Experts of a small language model.
Size: 13 layers, width 160, vocabulary 8192, 12M parameters.
Below are experts of layer 7 (counted from 0) of a mixture-of-experts language model. Rows are named router (the router's row for the expert), up (a neuron's input weights, with its number) and show model dimensions 0-159. Each number is 500 + 50 x the weight over its row's rms, rounded and kept within 0 to 999. Numbers have three digits each.
After each expert's rows: a language model's description of what the expert responds to. This comes from a sample of Wikipedia text that the model never trained on.

# expert 30
router:541647502499443417546375490502505385460383556421491515496540475535557459505442490550492552549570515462484492474522500488565529431509516490535476573525530533505554555504472381546523527452464528553548475463420471459582491538521553579440486484441482422443425518446438545431480467524545413481530452509529544474517502563564501470515467478487496491511466580501456515491511554516541532409483500586473510486498480498510525469470457581526545583649470596569583582435442507430551510521384494
up0:507552461554471467412591486559444534551502454535435527471581554599554482565462437452491572496421556515480461467461553488465522365562481478448459538496495535404487494467585516491543525466541488491609413490522495481611429442484416583510521460492468511556420538567483475429417463504461419484485450490474469498375442479462537547555539471498558464532433531472462579443525551455452579526502578500425452601434572453516490503571479462535543480495506440594491497525509472539481603505479534
up1:516554489564516499495469409601532653567501458540488436576535528549572504538504456473500494485541413606539450521505460516572595539525511539588478475550436604514496438461497468459514470481520550477434470558570453485506476530412443508478505523512455430582531551432487514503488456513479535516585568419454450496450458474499485493497473557576517530502550382514399573608461510532444548615503364530426510436560494462508523496504495542557448495529478554453474473476510522503524446615556524
up2:508502485503458477440484481489569413494482422570476477495502511557453588537548488502576481524591529495512533555451468597327460543494471431459518528407418504374485571511477522479596486497568455444479530608442501513468453524481550505472586522571444617472496520533564514543523485523436497476408471500536480476491463494570572431396471434537417498473511503552592544476484543510519459438513476532381517444507544552547430451513540501572554515535558525519462454387488454477501524561471451
Decimal digits after points in times and coordinates (1:50.12, 0.40), plus and, &, team, player, company, States.

# expert 24
router:430445506495536636530494462468490529530564491534461488496566593422500533417528548468579420498519556466462524589476483451516481469461556552473532519443548496491445418468542474550455524433495502543523483509489580561578456495486522515562506450485505496385551541489507576519542423539492542584561474488583490478538469514551526574430445566413437510519465481395501487434449572421470454485489553522509443498551484619482523493511486456477525624389529484555463581536381545433455460461422572
up0:462490475490532520491467522504443513514513513581537499537461596530489500514487528431505510448500521502461528464487484440458524504600528420392499411537529543469574531549552520419497484530569468445463465558440547421476423568494512494587453361538447566494514586576547531502443557411464553550413513465505525372424565572605473557562525474424514514458511464497469534554559521546475544457553530514507525422475593520422463443453419437457501520563492582504478450435557540548485443408553436
up1:457510538516520460458527469473515470458453425478517552426588527496542479474497596430543492447561392620429518528573467600513531486515427520482459485447396549502513513503463532405526489546523422511517387456438436514507409490544599473533519423465531498563467490449523513486495541514615623503504515463506511459460502524491569494483529570449492525552463402496532542421506404541456565495599495480557496539584479548562521456544424488447457564577506579425478469451508517544524461402489428
up2:494486510516525508498489489525477431541487541465527464530431592450494517538513556396430441396445554566558507455566476550559519512496409552440478546435540518532415493499497590540506507643470470508460442452497483507552478393454458517557539575548466488436405597556535482446545399465486485468449466480543525505439513442512527477547490574522482437404367538531489526499546394555389575493562578494533484542439640490527524546516440510470458532517481549528454472461471492528478521551456446
Commas, prepositions (in, to, for, from) and common nouns like years, points, work, Goals, Company in running prose.

# expert 23
router:517426441515482530517634488492423536434565446519570469488515550475423597560522418465467434419589539588607422522512541458524480516580456427452545492532473486475503527496528540445506506453517560503489441539461485517483540513512589494556509548492506450442542522476569527561500506422526579507483562540547440553465445520506519519525494501412464513459446485455521519500565425474517596470537509539485396466499465462523432621545554444472467419525483421465576532659541507536469498455450377
up0:509500470490506416489477406532537475481406403522431509516389485470524416499514472488467435541437506550546478444576516514525476454541542494562465510480413485437494458471446574547507404529485536445508507526521547506597584441462475532473471513474433516483515511489518516548488433450502504419504512524536311553426576523561562479443466517430431544449502530489365566545497598480522567554493483517480520487525494482550564532545411484514497374480468538412487536614482614476442484451511474
up1:542569562391521493493473449505485429570529566590535449510483502477464568446603513583516518447395466564531488533535522570535523563549468534516487456453491521525467566514445490489544479553539533520544460507492571438515473411513568510507498478519467436568522443520477485566590471496502443481424494389439560532475551563617423406486516468555415383506446511487476511441525536539472529448484451403491523381472514478533444503479528385419475504438508525511554451463628539519527539435462567
up2:390426484477512592478587557463476547482552448549531462539378550508398583515553480579460526551583503480526531466542541481472593390522488409478483500441539474508500605560524451576492521468452513457460528508481481382487442520506503525556602492528469521480476533470547505536495569528460542484429518511430383634429438469539493456465529456485508535445575466503478536472458504542473447541555542497422369483530507604512521555550488433534521480546514499496450537507532433589460455487567504
Finite verbs was, is, had and clause linkers such as, including, while, that, following commas or subjects in descriptive prose.

# expert 29
router:429481459403503510486465462478548459509449544503420548571563504592469413504438511564542563546508496504437518518421483480595512435567602516459514518495495495550613591501526423583538528492460437533542581531582471457552429485516395581483449530505363538477536428504427477428461473585555363511451487562550519428555467501483599482498488476509456415505452496511544536559501586531499586422446512438490503511462459462511523461502518505504532439531469482465488591430482459492515475510512575
up0:550538479523529479463519480551550494543455531446473491462507494559509464520538490535435460529526424481478472433530399548498498484460516501538495609468535609520522546588455465448468456560566541439454424358479501440462461474494490616510486532545424525410414573555512545688545503523455479456492455516506472559554473420479442517525503542560486548529527492472483588594554465446459511541487501516508534504434460443494484582538468442493463477395438503466686513476517470503454554538545503
up1:474531542550510505489506488590438466453525511552564502572477479453486507552473462446521515499594560460415433523505477526432430545472490553452475376509458550518554527452433531479440478498501402401511566523548473554598554406500476513478572500492589500467506512558462487488454482496538494496462464389545476464524406574578519519569542424484533563441503520498540464609486448574510612563519418530448453413471542389506417571487433575521429473450539590504527431554495481551487525537542457
up2:515559559449513433464464535455406377449457514460479513571584486475542365473491551476526506457558482500496505480470463661496518500472501467504443428500503598469433458442491504421616475510547420482490466541500500454471537497525490572517554489570508488560434569573453544482491496497526448451402501565487529392552490410483615522363529537497500608500519526471493570561521474562471563571490492546511466434544523587546546486518483480511536428475505490489493400520448443508535565520549458
Capitalized first pieces and continuations of place and personal names, such as Mount Is|a, Al-|Ghamdi, Brand|lewood.

# expert 16
router:486477445469464506505454554530571414493457595549488536516537453568596497532483544488425561520504478513409462471501480507464536410586579431552439441443440513532586377500429455544539568586463480532519485472552599536589460486538436548463510456461438540526569434530460422363461507575599522413499430511530502560490486429494527432572517488609552497456483552476524482464463554459476435520421494480459497563506528436439533487595541565549469484495512495477482564514508563464446461460473474
up0:521526558513445552489552467527512464561481523510567529481549559567473468476486503416547477514570379507439485452610569510426536463537411454444387523494453539403397472572440509445552433489456537429483418531531526507444512514557483571538562541484463443395474572509496506573480474488513472402477546605443446528495519416498506539473540454490506528605543458529480539544587439455410507570449475554430547474541587497473544446550521511421545455522503509481503429423517511469570450534423464
up1:604564508518548548476439473430463491596523419459492427533534505521541489517534503492561466557524562489408424412535523534508566493466492386576473450500517515477415507543533499452597532543560431530407414520566579538445483550527528487536501466583562493487506538501527544568528537509498554581514545526542494483487421378455560427558502512556518420440536518606467525444506474489495528507552439548474466438532471609589481564502432476466585525567496532404497463560519559413464479413498479
up2:504587441518505460480495514533534501523524490455487499477478612493438481537553537525531547427603473482453466451517523502408545482494463468490494503524487486462524520551507515454506363486529460539471540420454440401505411535501514440467630481490403468552505620551432475506428442499497581476458487509391514533428396529485454474548502440490657497446456474509442501449528506478555516597557473622542552504428519581481541559487508448440479532527532489443446465606528486441486560584448483
Articles and relative words like the, that, which, who, plus name syllables such as ra, ida, Kar, Don.

# expert 27
router:380521508451454541477579500428437479581537506484515574467555553492479483538505452566533554546444487467448523461509509607443495561526557506393479469563565521489509530504411481491556536551466430524463517457444470438495443474426381582480484549527558453496465432606490538494563568523472433527447494471438601450531525454452507550589521476399376539534572479578510495484449516543427535569506515509533582487548589431526556497498562463521473450526428466472482476481474372524464557466540460
up0:560448474480550478432544480466540504496436475486563501498448511482541498586605545555521455501497532445520436513529487504510497484503434607574492557452522614475563544457469521427596482507487464509560539539426431574406373486443569517489577542470517441480412510476551554493487543458449555565419469520431524485411364490446463369556530580526447472488381535474522514513523472531492571543462495516476516480499442510419529547586463505537468550513418573440507524531440504564531581529493462
up1:450510534466481477447476420520491502585509510538568515501494551501495527563524486519552549499526462477501506534538410534474488525556513498516567550541559552497575446518540528398443483570426434539466443503516480446492470524422474420563496522589425559527560521519517521533484498493551558425547528601583487399367531571442439472618529507426513514516627470564385519555489440578492538438471456518437469437451451507462438542414528487373472543510540465446508615484519473492530516463590486
up2:512601517459513473465547523452496450500492440437500528462526551489488579488501526526470467470506497524519525416469433568419589555387474561497442354521495579426455564472477493449569518515512409409499476439559549459546485415503601444513583451499620557488480510497448453554517571490455538523344482505499522541383536453550499497516447451518549561551516540540512546464434552476499533580470441547565471540511506467583551540554579489551548529518517421447430529532503544532506445503431473
Opening pieces of words like ins-ec-ure, en-emi-es, Br-yant, plus pronouns He, his, them and of, and.

# expert 20
router:563570448414492495532526558467503508412524486461509500460562496507413515462510456456430517500472374495512366491483473491466507456582392590506507441523555534423499603403600511438556503555510540565521417514518483515425473505487543518532577409503524459437495587547503424492505541444530524572508545566567572464420513433558468422508450522460522623486470472528489466444493426449519494468560485557512411496575476489514475583503508434494522431579497501418509560538549496532520502556473404
up0:564522459505492497513550513567430545530492448523510544537546544521568534480534544477423475467529479526543468475559409443528499554443441544524465514507496523565458512504475511480433446508433494452485468509500510475510506487523445485557443608502537543525475614449589464559429553423433525573441580462558511575622518530473488467532617401589526445523525463485533466494544440412461511564587368381479441445573617475552555522490568459462479441533435484427497499509471434525518565431482448
up1:524550489450477534505541458532582525445496541580479501486549496470553529530567532434429480580519470551527551456634472579459562491559411419448546487554448544490532457479587577510488482530487443413500532431451520516515494467522368548507541541442540386514437556535598441510494466538538563508568438450416371534524559497470519464541457519520502556475461424485445488528464492399472497565584446520461417523505509474489480559567431401494496436553466468509545410568510491525410508499534450
up2:524516624528516494476574537489485508519542432480463523555567588560543582491507496406557530510498429552470454486518496422551528509481472549445538456502504523423405514506568563496521496533541505490498564359432483440471496465561529538517502472596387406452495602470515523557476442483498522583544473446535408581488391452581503470432511485506494475496510492476414507521599394457475455551525473494572570552585490435518457498520490455502556473531372518473506460634553506521522476520520472
Prepositions and determiners such as of, with, during, between, to, plus words like first, two, three inside running prose.

# expert 15
router:554503546485480535526432547469434423449437640474524500467533510550488450481518456518482526569513506428523494555422421473521534503476558554507558473520542462514536511570384440508482529424389558435564438486511515456509449570522507537455404448494538544470491526491510452490595447566524487510496449539557485575547493529576544453598440475476535595570411485514407444481418536536511388466514473472503520489594528561402487477428470576577538548480537448594444553453529503413479459541460539
up0:485490543530548581498595453500538497562478423576486425524433447475513603608565491477525445481484489503480457477596437489485505677476442489512432498488529488558447397545497517460487503425587528432508513483442495543533524486526426446514469531596494548519536546450502406593485409462448557531543494529546453458457519475461546476531423533502471479508490492499442474574596486435464540605547464562461526504422455445531461546461530486431435386537514451533525465549545448509508564598451446
up1:542534524447539602474464423578371511523446540526441549509563502511392542540552536544443572490543588532483490471508526515538555561509501544495508410436502499552519466504479498497491391400461512495561448503449541513455550470494454564529500600521520541454523470456419481568486431532470546490438552472469443425434435603516450501501514477523586497465581437566504540564523508472409582474518392494420563426463512464441466531503530405580552465480522631503551454495500490510546550550516580
up2:577537497533549485445476457551455516483460444511502447537534636518476532535522607408427452395629380504535576521574402436561532543452454574473526541587521530463513514517509459458511460490449500503503446477445568634429500535486488484608492513489565438523458496510527503475489490460419543421518502500520433472421404564477440453497533560441438557613505525561458552543477493512482445521461442455531435508586527510476476497504427520503480509556402550490483489565522432455529475533546522
Nationality and institution words like United, British, European, School after the, plus table pipes and mid-name pieces like Chow-d-hury.

# expert 13
router:554558470508442427515451579522531440409494584398488455475464488522533485451390456526486456649518498606456474517443471499565552510447553518584484508454426499542453464489418425541412574549494507434589486608483622470525489431443489535477478441475403521495496484551478536450484493590477469511412552449480497439490516515545504443517478485486527512454470484436477542493546533459508570542467552512522421521456473499398547383478555483503499537537545574543454586543485577459471403503528519
up0:475520579575470548491478458608498447482515547545530595503466505556419543521530585547514548439553453524450505484527492539473594545585446414504451417512481549494504541543548544449455431409413518425525422529563514471492481422459434600477592520480482409455496588515492426568491462464489529472547479527498547526406472402586540381557586398511590532503570453440430515591537485480512494507497497515475559512493552491558516441468378496482491514457461558544457479505455460520517513508470522
up1:481556482540536504467524454583473520469499478474462449490439463474422614511460621543564492446531466477497464563468494465460470605565480495469482500549460497488519463464484474464458529425535497463519555521445423577453532511553549576570589489580577553524467533535524471490519484422424506511471502429501461499465367505435484500398586595514394458391383427504510570531574458497497547505537554548469411516482471463579462532396468424516567563528423547426487427537480518511463539518500511
up2:514577509407435533485513475569461447492488441591539514454429476512543503479517513493500483540547437485414432519479586519551543561504506482536502496598455581482497458507538589544491474435478544526550558430558481576446496480532550440387558533545444477437495440480481436499474510466459512421376480459459484509346431500507448498431499379646484539474482408544476553570590453516429479497476481553476486533486491471491439455524533441511546481451541518528614530504493491554545436616524482
Line breaks, opening parentheses and quotes, apostrophes and slashes between coordinates, often in lists and tables, such as (, ', ″.

# expert 31
router:511589430498432412540517519511507459498444529430551565510486503505529438550468504506316563494452546592516483442549478635433520539563463511540495457450525467412540484513489514509538512532512453443567430544520532501505485478421542409467500502561569451511487433500479546522541575464573572527552495455521511527481493555519617547541539488393541493556472439430463514462492428573494586423572395550460547526531499501492469461543357542468470493541509475592577497450442471478474448514475534
up0:590501488564489460487442427534359414517481520409441493534464525506516469531464445437451544628559482508570545448518415477531589544512491471553510491461427533537501485432475476422499498458392496409527530401580455460468512505460495471560583504424499465535443547539537506495537456450456502576530532434493469471524516558485475488561582442515543470551477551463411521557520506527506626497565464560436422500510482617500447430466474553517487582448514626514485494484473474508455542546454594
up1:521471550502527528509481519488525527488461496506552501445459524406564498576557472504435543459434488508520601510552472471493515588503565520523491439508542510513419492426530518486626457525618407541484468481472520565516458443509512524481632434556457443475459556511587527552519517401529461516504420470498429468467496436614472483519580391517509549462507487477498545544490400565484468494536429520534458488420431393542518555511481440503522431593571444516342426460529432514534452488550512
up2:573529477601608513493523431540585537456435426485504465521564616490496493482516634464514440463530478514516469507534531447518562518402462551458503470475541534539544440407517545422462434511522482472471508460382501502539532511494598446549536457564638515527496499469542462482496566531422581489561491476434500435504487592583483536424554445495506528539518538591444552471573448434513486519546459398524496594521443471531448405502453461510451498455433518531473447536516446436455483540583511
Prepositions and verb endings linking to a following object, such as of, into, near, down, overlooking, held, joined.

# expert 19
router:511424476521518495540493486399476507493503448488452444530567489445534481496547463467576396396569571480550516568458544436538465451510561513472518511488552482478503424510571561445520490424465522588495427541494542456549411527456539420482545518484502531490521493504562624524493435513553660470605507461645501526537481515492540565463426561512506574476501499449397521451498489494533573477536553446452490442474461613481508568520501483498429557429512419504543520563528518444529464582389486
up0:528463518490590509513550442576449523576505510575490467512562500469553603440461571368490423600534489499479531583567491528464531515587550486534438453524488473513531442464442462435527405559498452486520460497417621524533532525478571497538545586395564498537431559491553418551496525528458503426530392429544443549470573540452509464464546495501430615518521525496456533568489446458470562491467521498488462445457468500561481445505460436521414527627481587431492528517496498499453538511536460
up1:481524502481587461469547521496374501460526492470521561543485587551447550476552509542439461500454424538480477422588535586462561524491449569526572449489466496474506571621464516531467515473495482483515408514491547546504438442509536499558608469510615522412514478523461474474447495556552567432427491562486506483386480523498475459600510414529547532485486416513444537526387446469419494481520514510473478447538538537489586563503538528437585449393467491355524535450591475502545540476532495
up2:491512524477579302463526501598534518425466519505540588537460497473550473508453463417415531614598488560534475509583501443473529483451529501465470506537367573502529514408421521462475541477555500509497487608419537532462535449470439412509525550376504514524464514564519481475421515490475455402420463439547544489477535510408488509482452506443505595547521573543438603420503526486494566524505511434442482441511473515545557440540521452548495499513440523476459478484490491516514525512507578
Auxiliary verbs and prepositions following a subject or verb in prose, such as was, were, had, to, on, under.

# expert 1
router:427462458508496476500433525547561517540463479460442601466548462558539427384444425405517459526447512473491532545445478484551591516483556559522556529530589463545466481569543414529492548477485589555563649487480528497502483399515465597444453397539495548479479489458454491429558477485557481478511457614533426469501539441525477557557447523457483456471454581467511467500370579560561453478506488469502541496573547583517522536505513499516496531434495408435523471437445526529429471555536557
up0:521572562574501558474524425541507517477583477531508503477499520553517607482555493504434496480464455506502532429607483548529471433489520393540548508486515509509521512458606544424528493552420500525441531563513423495491521466543572438476534441581506500463467480466533494476550407555416592403519524455500446603393449488516512592607451519539486484436459573515409569449446506441475457467557476479559464464457633467479446507463548467526524477513517423529501487548556569591601495422550520
up1:479534588538566455459566480556436546449531402532526480507515543602426505517498503560473486473459538572519494500491512549449557474425460557553525525498556624481536504463496623435484485493510447420492460476470524598509552501452550507461511486523485555416418599475508515538546475385472493419627463543458501529384466459525527482520553419566469570523456544535538509579530437572455486570606503487536440414547516493507481514471435560508485393523467449559439543489542423484508549525575461
up2:488587444561497527478477485442507481632548497458477465514472438517513518476494489447429482457436564536459506400531460503508526517429464484562487448571395583497461472413487588449499404522484478455400485572492508518451511546553447546544555435550448506515472533527556520490425479516476514594476495467450466560408514456456444561475561475527469586521474480613612531539508471464460582499531467595431485435484496524562462466549501512565595522596447501447424570564556539627477487499538449
Digits, isolated numbers and capitalized word-starts after pipes or commas, such as 0, 1, South, North, However, UEFA.

# expert 28
router:538557571488477508548400486428462446443469548527440502450378461550633451432510484507510478527547448472536547454490448405492477489570471478503541514522568468430548533442568477503486419477406570547535559417565544418568458546646522569498524508493451525469501455449562504451505572499521425448440480548579578511522416599491468487507502478520570503528435442432399496504483559565545500491381466425461558523502512562472496538498542559490563558426478519561510479478577515467523482502476500
up0:437535584480551487438494490438554611482499445518528506506612493503491505548605365479434530497542451449476456448604543503482502459545445542505428482418489498448492504476606508541514517605518467538451500497504520577501505537498506521593556528460543424519458542453541463484512577514514482511449552469519479559457457493529574364521520455432451497511496522531390550515432609528410539555482523494450486467518483452533516541544381455417545529515511553421496446479619512563557459410513439
up1:523527558455526548466455455474532467489500510561580592500440529444481490493572504530560447476558497620466471524557500595462490578501501491415442496450482558566552508434534536531516472518497528416462572448482474551495548518553502583566485461548494436504477539551513478592484588424516429514483563484522468457403509521532593481512458497472411467417531514496564599524519479468503484369523470540384406479344538516472489578446488480500514560513569517436478514594472497464396540472489592
up2:554559464484501571482467513565505555512454448478583437546520513530432488531529542363614462503546439480412466523518392503510550481511527495546417433528475630524493540558491496522538528536571471395511397510559417545579503432462515546491405470469435577584459519457529534483430506521554538474596542446578466496480554452523557504468579455578443462441490482507459528525447441518501516523500500511407494439521392435517472572559452557572392446492483490553492441496516504478486511523530580
Word endings and inflectional suffixes like -s, -ies, -ed, -ing, plus nouns such as years, album, song and month names.

# expert 22
router:412497581577497429493382533456564506496499476536494523548609490597451521508471556536553558589504560470459557552410508419578549476442584559532481520490504427538578550570491415626481514424454439510470531491567454453506481512517510570457441389479515571517504462493468486398488482610468495494482476533547467516569527510543467495580468469447470479525468529449550485508420544605474490446487512493576534489489523506460476415461465486515545511531471497548433450440405579508390476491521581
up0:456451517496544510504492511473374462588468451504576388533465495455516496475507516408466509502473510607465379452537551506564526514508542468544575498447558565471413529524499530458380555524536464519523399502526454551504516559414555475505598468494420531470412482456527492600533450462551381517409575459506455551465499459502534509471481523538475480486527496552593532551560477549464522539600426450558406507488512518559423475515554445509530457575477458442468564520504540597482592465534527
up1:525532482483625502336542441501441484487495412506576542542539443445506559527524507486524569523536475502525497574556448433520583592473461486441445356480488556517550522595496589390519451535524433375473507453427519565470516466461486483608626574548454484422432503507509512507421489472499513473475508477494500557428411559539464529489534502538487539478510498629495584536519498470477599548506455534490543476505521399517484582491455533523506537549487470470485500544577509493508527516491531
up2:417551493492480451501433375559604469642453515518500469572389526572580512570456456367493513522559486580470479443582383464566619493535504445514490487540472543538524544501564488467483475545500546465584510552566522484491471426483424455472515525543409432530484473447489509480452448540459507498490476461526393493526428532411526465510498431526559546535428468555463560572449530447472545609505464536495462489485532401519480492526564505509476484482411542527529508450539531497540534530567462
Year numbers like 2007, 2010 in ranges, scores, and syllables inside foreign names and words, such as ja, du, Gal, -ford.

# expert 11
router:570502420449505455469517478518450573436608455530500521522456505519559571524488540474548324398460465606456543642485528491498529492428484397531524511523524535491442408524481477454565578511569439429515560453507459564531479455472528503532472539542500542566559449650546522438534509410508496476502513553447436429569456506464488498418538572463470462447506502442538461505544552496502464551523563510451480522550469481524456542449467409509550517522479527523422426476546568438490523494554584
up0:473508466555504439457502492500481543575518410646521486567414490512453557514504440417454471486557514589438467462514496464529482509367550420543479471462484596535396518454495560553575503536513527513414451486470471534429503460576414496549449503463453518522451550491500515462493468442538414411413530478441450448492522535503521454551483547541416348532592498574416522513582522522496503532499527516401493521503440455498456496510482493463533533585433394537470447509493597479573539509492534
up1:461488550428433431442567463622514540545482444536465596538505472501546609402627576482529479452490506519585468562527500395506576553546484460481485498521532466485495457556552517522598440453474461461440501539461532514465521468552477391469502534602505529554503458498568499454531562526483418465530530486485501450568436459542575407459491533512469504538549487519450465523508503503409451442511474490484448458415566462615323540491513523464500512529495521442570492572510502570441572536490512
up2:535491516608609499483510517651499462573462532465588390502516492511458529449462549457499523568457498601558517451516424422442491513529505512498555508505457533505549546528524442460611450590459548442447480496509635486491533411480499510487560514433514556554495551489507536490470443425423468520564566472551537576465449412531573401514530506502563469436530558524606496477462491540551543529478440497449489516404501496539389507415451438376513469474489474506459485545540464517493489451464511
Line breaks, list dashes, table separator hyphens and pipes, opening parentheses, and articles a, an like a hidden Yoshi.

# expert 26
router:534464491511518488481462488511497462558495485444427648458487573483377575540503542581537542451526489532438479534485549584477466382389582475496544500525539487495643581532571532533463524547508489592502460486519470504487527447464523431579547446613531477543504464619455571495499462473459475445403533504459515481484517494547543556449481504528523419504446522561440484458383531630503488438531407525468554495524503528512506470550442494551521517512548455452496483367526590502478520476498487
up0:584474457454495463463501519444575446513421507567546506488534571465490515498561496521481484497547413525468473485517547485476575555457507415450391488538518563526532508519475490474427499529510388495486555514517462538568580478516461536587549517489535548487506475533564458484546501451467413426401621576558446509580374499474516555515545506513454520530524496602577565513502485572482479488550422511418546496434446584474467435527437434490390509513534540444475401387534509522646516501498538
up1:542600531569433559470480478595424461546434429420514453604546536563477519464483523533445457521565530513489489512574533544460569444380530525470447473548494515506402511500474533435553512515505508530447543454435392497517413516482499465528532478473517486500509428477488582521498598427414491580472632490471418417431460539544452517485542544498527457537525555505501560525478504518576524523551462424395488509457598569569389583428453430459526508471472569453481526456496508504466420473499495
up2:464403517514498548505542452484488483530593405518506500475547543511477510421562543481474475541518585493483512518453433451479557471510481435505467450551513554510482564515513496516445492532477541494492460462411521572555530443475466582517552444579484501414448481554512511510467531453514416469535531449531493538375316434519513574455628546448510479447433505529613568484471516566466509512486391422464480404494616593479505525535481555470495587479470593425487606529504495538466492455470475
Commas and and in lists or coordinated phrases, plus subject pronouns he, she, his starting clauses in biographies.

# expert 7
router:563498451391534395511453538396417471519407593529505492471507511496439451507509528564507549509525558387499506468469462418556488550569499524492426485504496407553560436490471480539469504485532502545522478543565484387473486416500526563449482431429505493526522493561464469502505559497515508387445405524496539500524611518529540468502509551454585534578481494497427523568510493488609433475461502490467492509528461627431537507505415498553498558507482518656581531494505550463544498475383550
up0:475462524569460500438475413537511580492584496438517456472484596561547548508551471494592484456584434448486510474516473522526470490543462563434511515519529525505576462571594559393513421507402485546446526565480505497455632440552513437585507524457495403549414460537512371461457511479460600428514468473458574481488552488557485385491507423518496546501506496524400502543521497496526493529519493457494450470391495486500527507468448531548391471591476573542533524429544419511474569535448510
up1:509448475518500434454476465511467487425473512559581474537470486581485550582596505437521428463506429456476536482503385459428444543468541476505491483453498531553493510414560517472509417469606525583507474522516383546482549491515500469571591471643546445507464540503559523471501517468492548478480554516549438557512479404517557546524473506442464588598543572466511536511480497416526527590473533588509403519406523515510483569516506468500416485560385470486498503468426568488449605562462576
up2:448488583491504512491489500498425510568473450613597534504507542636463521486572542499492517459537414414500487589487516499558573561553470481506471504513536466357534564476522551468527471493500469536410448511536483587544464529440478508540492485514548499580447555538549459531512539447448524471530516502525530432391438457418467522417562488504492512487436551507534531502428525410489432520522491586385426435424561447496542446514563563555503453554513625453454529472511408576552499510427457
Middle and final pieces of proper names and words, such as -gers, -ker, -ley, -ville, -ham, plus first names like James, Robert.

# expert 18
router:427504457491565538506427456476580491582454538515453522531472494518573495416481524487647510453460582478524586551452458503533537534434579541483504566550574430572524462469440444547407534524398517537521561446506506480513447473534484545455438437528536604539508478419465507467589478539454463469527459515421492505534571439515495456506498479486478506483491463460509502541527634489531415534497513486508585503630458580440506572495436589526462593429460428471424439444467497455455509537458583
up0:499529614547603498492508470538417476513489482473493451459522454445579518625567555598477495494539454541447484441606583499475515514533497403518570435493524540516477520426479618454404442563540480484565452472504508495504564486530550504540532455565475441492478601451593513515480471545395472530412527510418425544496506497612523448548486434533451492445486548494382583455525544481574470612475498439522521486523457526508446508476389537516507449480412530527500530466528431527465496550481464
up1:462509522518494463475543404564511497469459430592609447457452462483459534541549609557580561426563558425528542496549522508572455504491489593496457481582459509492471402492426560421497480466523501500529550588444489526526504390519502486466529432451482416508467517542364439516442526454456509455470499496426443462563510482556507506468529468543552550510539519502478525443559441410491516516554505562508443571461582588525394551519470537491531474406517580413562558474514522459477581601502531
up2:542497479395519469479539485569493506443497456572534496599473510427449654449484548475527506476573550547546505347510528520421510488457436530459499469602516516546497538484485496475461474483427451395494542519455492538461579545534564421462506474562464456433454517478447478587491483417489568530619552535385392395463437533513560489515465448471493460557505563541558530526523417464449504440525479474462535486558481511535519483523512458537582475538494559521533412513578538554442465450493418
Word beginnings awaiting suffixes like -ed, -ing, -er (shed-din-g, Van-co-uver), plus in, from, using, Coordinates.

# expert 8
router:515471535498465465504601502501512473489528515545528402473471474518667486527556441468569540560472495544589536400499518513510591505532416356476400547490582497556370433432518476533466441455501535448537493505551402482465489454572554557475498481510420448471565580554485463565460423519512420578449455514506484521464547544512484500507500434539519447449549488510530471404479463507504553587510523508466465476464543522447452513518534426428439522455523544543535455519473411531604512541565585
up0:477451512572495436476572440516468492506457477512389464526494504512543540460569570599537481470402409507523573450532471448444522512426467451493508479483574497549454483527431520581468527555456498496483490444432402459575528526505468567531576525563430444530483577553473547493566469461509546542507543469443462514540498535615404513589595506412380544446529419541496542447519480471507512507494538478525446456458529503584462609494527478501500574498478490476414442542470377524597544567411481
up1:420552531553559517460522515405502558509434523508514474486502603476514466462597562479497565530462439448491532498595469491496481535542542525527531494503503510538547584553464500428540517451452513452528412530400449503445620512466454427537554550515465488453553517529552397569423491449499416443581620500475452521557509474525547362574542412458487491510532469473497519586484496448487451470435473536480471565382495470499499497544495498564385441589489479513581431559489432498530467562573539
up2:533488541519515509478536378508517546467568459464492548479459585492550455505585535505514593432560428460480459509497531418486527501431437522480522448461551509523502537609451524555453472526495503458441527451597478570453352512437466520478472450560533431516437554535558497519389483509415472570484547537457525564494501524563439510470423523475464558464546440539531515475453572453555423518548469536546542510438438515512479579591447505476492508425408619541502402589540515534534449579448425
Articles a, an, the before nouns, and colons after infobox field labels such as Children:, Unit:, Education:.